Below are experts of layer 4 (counted from 0) of a mixture-of-experts language model. Rows are named up (a neuron's input weights, with its number), down (a neuron's output weights, with its number) and show model dimensions 160-239. Each number is 500 + 50 x the weight over its row's rms, rounded and kept within 0 to 999. Numbers have three digits each.
Before each expert's rows: a language model's description of what the expert responds to. This comes from a sample of Wikipedia text that the model never trained on.

# expert 11
It responds to: Copulas and list bullets. Forms of be and has after a subject, articles a and an, and dash bullets opening infobox lines like Country.
up168:472541476592491415466484450525527522541580529520562447562475586501467486524540540500535506449535501536540481580474570485494454485505503415441517487531516477528461410400401488496524485457534493491498429455510545536544430531531460536493441474
down168:554503460490540548506533416569533530392592635520557460522467512488504559459499418490552509448443471459495583446596636553503446519462471572587450527478504483512557549475479559493577519484494542461466493532537413484508603577474529508593519540
up169:452479406567661518484502490394440425413655495530429551429487494528505491440532486566559531414489459404514510529509569513421501542538479508523525462495477524509556536532636488578487501520544536507505446486503557554531489523528501550424500558
down169:516480545519407495502492451463492610488581602499448493574511514509516552491533471527406513519517456457429531556492488524498484503491470480463491527568483492522460564420497476473562512506448533439587517480461457559523467470439556567538578542
up170:483496484461478552467487428460495479440464556572519453384496466525396486560514525430582633463483498561581466564484514577484422504549447416566497597536531561472425517509443498391491504581482473509504480441487449522617443555541372522395536540
down170:509563585505595488568566486523557549570513439516444560554581508506557458467540618489481623441512505497405483387464570598495516525558543500553452546415470402548534447463517495532485479486499444486418494528534595476403473515436504556520458504
up171:402556525509498512547464551568482383433500499511604492484400515490472457481494491509547442524464501609639475489532505514449454613414487526557540497519507536573510567543533448583535491476458525494514451412429521465502503516528553526469493511
down171:459520513376454444491498475496545498479459514536578427547500414512562511476519485496525516445438410430484588578458428479497522500478487503477550466449433516493538514472485540524563547417441510510527481468444472574486456513529453527486602546
up172:446557399534446490513594496444525527515444520566540507398543461554536485536451421508455399503462546511475486493578547498496393545519558478551539522458495466544538501468472488540549514413518436405520401467466469475520491530520527502505569486
down172:496446521502537506411513465529550450570498517481541521431530540500514486575422578541507449452517500553465532448587551436479510541622473436550518452534450556430404513520411474433518528476509558597531535508535455523446541485534536423573487546
up173:535496499528501556568477467535502552464549518440464527526477457531426454563472528480488537483566515651495509621447472461509383565566459500571430440546547460592460568442476511466498516523519414543454492586522521480475498466422520485541555410
down173:484511475521472539433465306457536444500420487492495500379500504574487528668470539418470477528554468551460584453556511450439566559421473523535488568498494556596479580423501495516421472515436553432444522529508434508446432486526579524497408574
up174:435561604488544466471470528587460494487509484555497501527529459546504534556491473448454572442488580468532420484464478430486465513482530401473636503521580558504561466549472584434444491499497544385525461531560581496592454516509438520526523486
down174:509519559478508534473475436489453462521520550514594465436537454507517509462570519542508389400507512603450474527500508429479480570541531446493505500482592565486493511489408488470518493402403541510504472446428474394575503563485488486529554453
up175:585459526570398514556432488568529491482409408597593413552488480528387534496502505456468511486559442457517447568485502554444466449482450580484524460541498449454492410535425459486483505517514527406503523506520541446484486631530507456447439457
down175:501431470508446460552496571590463480490540501468470496414476556461489537524489492508453516527512498475523531446484473473470484553471440480453392380496441553485567504650590572526547448455546494526554508547501543558517398488504459478525415497
up176:527536418584418456531536502483418525496569493426553524477471480522520429473448542460545482449512533523532551509535575407469472438422573521467488488462538443527504407555421492503552507516480460496605445473540565533479417524486548451462555479
down176:511516499448530399492536478388544426575522557466510430528488532471425528467524488518535461465529433499437449584403462538558511561493507476545533574508437485511403454510467487513498488470577462483483463545539422453454590493429449550406473598
up177:533434516421431496477529602526539544556479515564456462550538530465554487431418512483499529496494544516473503555474562528501408553514505384515543462454501511494504521484523488449507472463410499480574479432497419403489491507508554521450455535
down177:463506428581489480478466543405552572514517412480446545408559503514516413454493440521467525499484454543455393440556485444467492451546492451494506495515555561478551484468491454430456492441546498611479487541506537461561429516586523528527492480
up178:539496552483429555493614506519444379424501517510444411513530474396533445454514477454568496604509561518530492471477560588517492544580424510601505466503600428465500603523515456491508459458508541466478482511531521435516603435511569538434566526
down178:478479540612514552458554510508557508495475518390521444537530573505532493458451575487434565431474528539420378550476526399489467496532578480580597462533491417513519486518538457519538536538509433473491465452462436503524495515532565514471530456
up179:610483512486549489413505477486470528549514489476451505450568568500461522394455476460473373488570502478595526511517548351479479549458509409530546465547499504464606543541445448462556452449473438395416518378512518490558587554462497525538434402
down179:438515452576459511533494439438526461455561527471545487514488505453553490468447567468470467497469500544433389465540606491619461481524540596508430484424552512453538573492508559529341538485583494511553529661497546522557453487550492510528467520
up180:531520430462499498544479496453413520493467463527484506461518498475584498468520510476594479561505480521529562487514496566474414538540495511531447418534526585397445515590504547431598520491438560474470557538522528489485459440450421415492463415
down180:525473417520494593556525570495612429469416498499498534559501507529494501490444480523435522444525475565571397570471568542456585503409401461575463512601560457483646460508520456535498551493410492501457497523426374481531564519485523567544497435
up181:443452486420527500612510420481495469490494463599571440525583394486571501512522522538413460536542508543522505511477434481551494394470527466400457401595579503608466458496518408540552472511473510447536507435530494531469548575534496516441545512
down181:495544509540549425523518429466512468470524496523485499533436508486485490486515462540557524542451555463533505536527545502452452559478483537530491400484392479528565514494518480502526574539585461535545565578447517585639456399492506561568551527
up182:430385475539574509468506503513555505501478514466439484504558488507428509509507512471456432480565448426484482500626467462563571499529480479408521576591591493500468515467483532516620442383509374491573514519427490436481497531469549395506451466
down182:456541461516508600520590525510524485488521453475488513418520498487436499443460513579398475464548521592465509544427460490473496446525573497544456481535356393537595502518531506502556490576480586530474504602385465488563507581543516451513531481
up183:494509469486492521451412430501397535522462502388500490579559415593538398566497623570477513505420456539415486457502398519454440498483457519473494516508543477451475505391535429502496578517565525498505517478541557499505496510522513533490567501
down183:509496548503473499445465514476555533503459512450515541506490515551566491521547417524475597527467558474539422449592495424461473499451497458485532531453599411456522571504518506368516416435550499573511484480416427506486461497519371450538523507
up184:499508442539536425523498604553513532506486536614400385469510509538553496473509400566584521456534476465556576518467449566559489509581465482521541438557507460540556457517515411522429442532561509463466482432530440531457500448534540489510468460
down184:523484512473579470448547573498554562501494571544535462567450405491572479495553543590460503475501553445456537560568524475456452475479559439536559517528551498491560479500481470501562492569497464478536489508484502522584517506423534472528554440
up185:437427492488478481501512482490517500415510548486525515474494589477459455511474540576581547449513549432505534426536632573509501506452480384521460480469432530511541592420542528526505530472435479494462444552395426508571436525471505489532443454
down185:473434491465476533493496551504432501545441449520509558511517461502482501400576539447515508530538571433406599548478472483394531454508526505466494438466489480452527488403428465516533446489459357586540530544454554555376507527594541496574531655
up186:488515529459452536470522513492444554451536560483509515477562428491531534560460445569543471513425453494461520508499465552546539469613543576486487445443519446611400514439529424481414525492489456343510412462528498475579532473507488479489493476
down186:443450479485490560522522482546527462538462443480471515447557533522500545509606501432462516494524501539495524420534500509445476579397432531517449524508453491409530556422565569460463436504455510514467584561429478525439524537436449509453493585